Experts of a small language model.
Size: width 128, vocabulary 8419, 23.8M parameters.
Experts: 128 experts in each of 13 layers, 32 GeGLU neurons an expert, 8 picks a token, a softmax router.
Training: a variant of Adam for the experts, 290M tokens, 8844 steps.
Below are experts of layer 8 (counted from 0) of a mixture-of-experts language model. Rows are named router (the router's row for the expert), gate (a neuron's input weights, with its number), up (a neuron's input weights, with its number) and show model dimensions 0-127. Each number is 500 + 50 x the weight over its row's rms, rounded and kept within 0 to 999. Numbers have three digits each.
After each expert's rows: "gets" lists some tokens that make up at least twice as much of what it gets as of all text; "mostly gets" lists some tokens that are sent to it at least half of the time. This comes from a sample of Wikipedia text that the model never trained on. Tokens count by the router's weight.

# expert 104
router:519440473485557459535546487433480583431436516542428529500472424385489500467434494591441484570419409491511545555515463558491518459545407520413581577536425559574467535455504543578568477515434498398448577519437495558556412430466531484540497428531462433502500437476471465511474551492533555484507482454578436507442528560483504535523444572473439546506461513410503448464443524533517505590551
gate0:488478522541574500516484561495475516419563573567502501496580478556415492494426452433500445471568539433546455537550475444455389469483494497531459507533576542499645508510592420542438454585549534499500519531533521394484533469524492496480527572576521553490554513607491442491541486373504517566548521537521455447479507425510520551556462414525525463451493494468450603465577447555520576556443
up0:490519530474462563443461531614487475535558479473602503562532600493601545508559492450494496440525582474467472425517582469528493585484513495557443483440554401409553502508489423440503541457450536525534508457556488528424569549544475568475447582478534528466532480502537487437554434505538415447488529537351458480583494458483446449430579455510597551486586523527435531527535507485445508465452
gets: " | ", " ", ": ", "; ", ") | ", "% | "
mostly gets: ": ", "% | ", " in ", " In ", ") | ", " / "

# expert 33
router:412501494513566503466531444551480528562556602522530497414445546474547515528431507566550496566489461414448490586512516425513400529416426548505465450508621533524540567491591562496465499504527474452432505497489503485409480496423516449476408596510606532469429542496566480454566532391514450545489522429501446560528574555540525544582445520531456413492491448542514466569536529531544508501478
gate0:554488452579517619467486549512495573508577465483494551441528450581548476353494507469541466513605515489496488564544504547496406442538461541563477623509489651574498549419586583521526492509490453465448591500446528558527404640548565508576486485499514546533491533520500472500539518485509459481424498506554464567471505527570476525554571503478467483485446566576515525510521536505515478498532
up0:553511412572491552508483551513466545472522491487446598458497431603519430402492506482536492490574468449453503557480483513483393450515465563589462599538553597553474547415541575507535438584614435494531542500442547503514444566546599481536483528461475516493464519490545485499563521469518503508458499520586572595485519479545474545594517452524449385503405525520503485471600506541505476426518
gets: ".", ")", " |", " |  |", "===", "=="
mostly gets: " ===", " ==", ").", "er.", "ers.", "|---|---|---|---|"

# expert 37
router:552472425578477522494474535545613504607480482527568576525544481415454574487526478497469437511544498433466442556524592531458473479555444555449544462532466527439516488444539491586572446488477590465514492462439518520554487535542494454466421536569514427493412513597433480474440570470544565584432466459476435451430440548448477561552566487562419560535541538485504446520556530546567459489416
gate0:512497448528570485515500563587464481567456546511518573534446373467449476627442508508415392485501444377500507526396460572520467438536548560448522509507450480492555469483568418590480497519553464538471507560470428522640501427451541504540418530468440461496505495630466502464518526519508514499488415521445505449518470553454547512484538597506457444519557483526524490519526444571550531455490
up0:498497534428461498482536479394516515426537466527434418459531636581564508372533482488581570498478572591531491499616540419473515543453464438529493488478541540523420558501456565418497491466463457470534521430499546477380473581509456483443562464532567532515495536360528533519457463487495464510549545493543539561517552463583459423496462433489547544454475518480443526470486563430470477529532
gets: "1", "2", ",", ", ", "–", " in "
mostly gets: " In ", "In ", "1", " ISBN ", " | .", " research"

# expert 51
router:464391523454532536452579416570452500550598590466509476422445536466523469544477466564537507475402454546479515556441486467549457559456391533484506471450579509565490547457585510552497465482507575422420525472539533496466505494430505425526448551578602488530443571489526433546575484434489490606517549460485463505501592512487534554545432446502479407533479486532508411582492523497551453547545
gate0:455460416568483514538457584464468477491427444463546460476605531538435612473581553467524588469470546444506477499527558519458469476528506488518384487447505483536463452489482577534486590396539508551538486513473561615475501571524536550489578407450522483430423498526419486406399513440491506529519527462454602488548460511485580485554515458549468486529522500571443425505543485538539601486447
up0:452531495553451479475500522481479602506485546445505493430484538617533525538502543528547564422393449498421444561458450487506454483458419592543388489473514396512388530481553551607519516454526483483513581396543568518530450504479561498508411551451536468456458504434456492481521538431505545586557549483528527523514541498531575501531482396486472448555475479598475389463460555536531478506541
gets: ".", "s.", ").", "==", " |", " =="
mostly gets: ").", " ==", " ===", "\".", "es.", "s."

# expert 47
router:526481558365503466424524447505516533451554515464547544480548421543521583581513581491505460506546529545541577471537449524536542487501638546580458540545445571507546389513527488464557591542536458577499507606494491456458506495532526471534602458478507496541552524465420546527437458491430458611478530537572519503401546517467469586472545552580590510459459450484504477472435466439493469466502
gate0:513444552458530489489485488460558436460503393460497529515542519614568561518511526420544499435457429542565547533546493466517524445439409542474432471542453546492620444542451513561598491487413476460580476494479480563458613489618567436531547536495499559561550531587529482477497465433556542448468513442517510424436509572540466570596532514516502553525531552484474435424457543500560458544489
up0:459568457538515504515508525550475584538468657487502476482499514408469401437513452541466434567530527496471391480444517503455479567603578454471524544472586458458379547491527519461403475579498541514448528477513478456569397531400483558445431520522489415468464492419485490503532540564459493548486497483548451569527498488487531440399502540472467463507470477477503542586512415521450583559451
gets: " P", " t", " H", " f", " F", " W"
mostly gets: " Br", " Cal", " of H", " Mc", " of S", " Mont"

# expert 73
router:531509528469531503472502421425525570477628467504506547427534465555488500567442617514471518519484609545554465537578507545455531432446509558536614522529430580449598441427555445587521430534492468559451474499533454460537507529525503449574504432543529624424474492544560452437428425530438500527514476451485572560455454449582479494506438496565518490525559564436497525459508509445495495506531
gate0:519510559450543511510519468522505535467528474418412491463433481478517546467563582469478468476471508490536549537537526546525490476572463543454484520544420546543553567508463593577563465442491457474484499496516418468523469468484461528488578455579437577499480458524542393458491473492516532562464537568455558395607490509411477457358477438610468609463582486589497470516512601502597509468554
up0:450539465498525430496454487481498465511479547485582485502595513470480461520428445498489509554464505525464487518482510469509550516448530489496470507415569495439427442518540433425465538580487546518568512464527511508504496494509479474496439475483544442565523570478510552524458501559561451425496464439578491591354531527593490497621563573396481426541393547443417445425502442537386450605426
gets: " B", " G", " D", " A", " C", " S"
mostly gets: " B", ", B", " G", " U", " | B", ", A"

# expert 86
router:449508547426440451521432426519477557468539600500476476491420545594564472502448508534572521480537454502464501555467519531467459470552460495449506504464503490540559554485483561402443448495488451477422486517448554570508480471437510468455396584554601486548492515556490491489600500471531522564511585483433397534449600540550499399536415498543436356503478453515448566524451467543461522550568
gate0:431461458451487451511415482502458547467518553558416491544573535533471463561520429468535543469524530577507521544488551487423434459544582409548511505499564489376477428568465478396459449468556506498553487603522524460465406541449475456523553538486499471594517510558490514528536498458564603513522492488374432481477467532496507462466489530447447439566430571417488551476515556439385528436467
up0:513511513465431434469454450448551521444461551515434494507427562653529409487438460591579518480560501512490564573541460539471441449469438459551434517499521484520555452489518550481466511493517427389490516483495523452534419495447534440431485570513577469603507526501523594474572568529526562483549583498466452489468516510563572434500404508450415449544423517512483527503558536527430493413582
gets: " |", " |  |", ")", " –", ";", "),"
mostly gets: "),", " –", "  -", ", which", " |  |", "\","

# expert 26
router:509440601484549524564489501613441451533456558505457559440469580399477540438547543495578581500498476413409405534517477437447528582448543481501455450420581454578561576443446474538451514473458447472487467523492480477464600413476445551456493565483580486462472468502518536475533512467541512519548533461460470564544553489523484483509425564545541485523613451580454424561452535491438478526539
gate0:396437542576512460501502526545517512501467577506445527465480583505455469500453470511588551434507471510581374511450477477456479448495490496559532489492517450453522499550479510573492489524614492493462470439521571456441463457510520494614457599494461410504501570477534557568583538431536644550485490550437507460531540455542459537546496504471463485532527566601498524479463526486338494571587
up0:581537433452405511500485449452491514509522465448608458565574452542554495533502592551434454564497550530431557481481508534535479514547505501458500544508451483459459434515480484457514481418386540547548558598430474563513498555462534566473605433534473549539500474497426522483472450564476399453486487436563444555449451577429591547538527524525552474553413428409513514448509458507601519502441
gets: ".", ",", " He", " |", "-", ")."
mostly gets: " (born", "Personal details", "- Authority:", " Henry", "- John", " William"

# expert 103
router:548482577450513446466567440501491526432566458406517525457573465573446481505496596457522496516589553528549524415546525568448502623578570576532534531482437507509520415460522433474558456522478480633446473583571475457487456470505455473545522461534499558513607482497460450441416506535442482527489474446587548536426461545493510516508447598570562425490527444471454473441471440464476483504552
gate0:492524626511498452523488445485454452487498433490500524470572561459499571569474531464507595576518545532430473474531501524599461560524397569568522544406476577475554442522494477529510483513584507492552547552441453504569613423553521415491514521535564504547573531489423425437565427529562496498524520447522484595507566417559526612558514522515503569568437471483552449490492542525438483487560
up0:486477354533540567526482587526505571549473560519532460528442437499518411416509458551518401451466455437562524485436472438461523410496534421430458448593575427517464552524485546513458519483391517487512479454530537484435454584448527584487444531481474493407411484533593530538459568465452493522487486544447508439540470565444474411477504468453496453428550513551444521524555477503538507551408
gets: " N", " M", " P", " T", " D", " | N"
mostly gets: " N", ", M", ", T", ", N", " (M", " (C"

# expert 46
router:529442511478502485536545407439551473463569536570494523491522388458506468534493480440421447453559582481487462541553481531575536482497584505583587533445519609513502428512545388477563483574421469581440522491576539435499495498449555507531564497567570573555522536540563527395400473533450507494550489503512594549435487517546418561552483531559487497523547549501513487448483475435405466558515
gate0:507575478517471477502391488460492436469481417577514438431452462501545542431439396454530411514433507560503456519507464401495566400477478529593466477488515496549464510537504445574516509540441525491524547490613555496531442495472584423445514506597543493500482521485561446435459631482516503490551501493510551490445458475448418546523386494457501482515448592530466526426461645511481507541518
up0:496394509483527516497581518541493549514487570444455587553557505482483505564554609544468571506575478412513544470528527640532469592520529441443528549495481538502516471456456553451478454469547467549470433496383492498483553480508412529546480506431485520528507479485438585523541384516455470509465450532497468484544585534541562460501634510568533538476570427487508477547537335470504490472522
gets: " H", " L", " P", " S", " C", " G"
mostly gets: " P", " H", " L", " G", " C", ", P"

# expert 93
router:530476413481494508590527519466491439541471450470432558438471455535420434541440505521544469529457434487461541512563490593439585509543546484411582484506425534560441540411451472566446466523605456567433543541433552510508455456455532483497497457431492456487445489460436568411459551486458530519520470541447498510480449571441573554460442573432445519577564531438561444488433509495591445528577
gate0:594482459522401449608403492607633475486540448426547544522424561566509470517496576475471535530546428538550497542566486568435451459555434500519523531495396580525467501459531577485496452457452501531486506446449445545498547519553464440483563492487586479535488476443399570500471467456473500621550486449426480512513514576526526542528398546523515515472485484478426514596471557506497536465523
up0:510542490442447563537399491493537513527502544547514580458456695551457486483551568470525497509543504414454477482441432479466455446440503443526475518434533562507477465525470539478464500537467444552518578489409505361459456508497487458415586485491479482464516547453469568528524541522538486519512485440440384566553440541556572564591492530479563567492496412531458547439514490527492464389472
gets: " | ", " (", "–", ", ", " ", "| "
mostly gets: " in ", " (", " In ", ", ", "In ", " May "

# expert 72
router:526399534441506551521578416567431524530530543532607539443438566424473475503452434498567541574443455507481530569528464464469492539449453541470504466510557572568516511405566430558472447429468497464415565495462455474387462437441444470509453528518582523521465542457532442506516524517554439547492558406479450516535523508444472556543465545432574433518512563492496450609463531564541442556553
gate0:448505522519633572527576540517524481426611478479486509497481446484491411439497573539510412564447515491412536514485534600458525461522545487473435411515476475537512483480506495529424505494547519543460467657463575481487521484498505479588566448519471529421439488510539468544537443500338543480559555505398461540537501456448476520485490555476483504533565473506537454530394517528617451552504
up0:566557526546477423506436500508499506477459527461434432542553475479562560519553492503429564411565540496524453442501487425527413520504431553535569559443545501458478542538465555450520518538472465528572490409571455599548531545542541554421473548485484470581573433501493549473498499407589495519504471535541570474504532527510470438487482435566438476468465430514420564374610468452403551440445
gets: ".", ").", "s.", "\".", "er.", "ing."
mostly gets: ").", "\".", "es.", "s.", "er.", "ed."

# expert 2
router:406470437495600483539558532536576531451417419545463551470433570514409445429458586543565450555473483564473575545537477526409530422574526467460527419538431501553455546424503555506487426499569504529450514598461540487557521468555488527595571476541445445507447505543539525523551483488444535539508503452545417523492555511584557516544467503436453470552535571482563503481425520529560432541555
gate0:516522538654494430488509523552510545487452486495548517524491522493426477462540539512522579391550517511515472509550626490522501419460411506504539443469495487451569413540540525538600418581493606443480476524533511589567519498519560483573461497597402480495541495567559437564544437502495539440450483455489538492460484479488471590545465408462438520464473570615486496440467526514529538520423
up0:467549597624492399446521495573505503447440513510540538545475529473449453486556523471567576427529499531531512510529616485595468444438417515513500431497520409433561487547522541524559433489469557474486532529517497546606476484543562493523466508557397461543524403605562469500555427514484535407460528468499507515461479485450528562536435463491469479474441617602528526434475520536576546506479
gets: " | ", "–", "8", "| ", ":", " "
mostly gets: " on ", " (aged ", "% | ", " |  |  | ", " (age ", "On "

# expert 35
router:527427450458590592534431499514447464527531489545437564449517576508467559486478484425502542509525428543431559464426440526475537502436445470555564501509529455578577520471499415537424510395553480417552441521563518428533466446497458447433458555453534530422451469475533487496556501553551457586484558496500557459520561540518488420583513447550429439415516583467414567581562519521477459486464
gate0:420510384594527544518365548466500469422447396489505465465522526550474509523475503495468446416526453521564475491444557495518502460456460471432475516468503528532438524581416483498441525481438544428620533491531466485550431516617506446525498561558575479468526529530475510472505530540557444388537449507560487412483548479529568506561576527422484508514424570485487466446508474506469508652499
up0:502515417583527562506420510469553445441475343502404499445468543555465560434413541473462457374477403556536535465491476505504499467447459443484504477491542419537457536474465452513465520479455484432590449457553528449552459487582491465478423575569530497463453441458506484471521590548595504451551510572543604474515598476505553479555536454472460521483505581491446456478535518487475450554433
gets: ".", " John", " J.", " William", "ie", "o"
mostly gets: " William", " U.", " Robert", " A.", " Thomas", " Frank"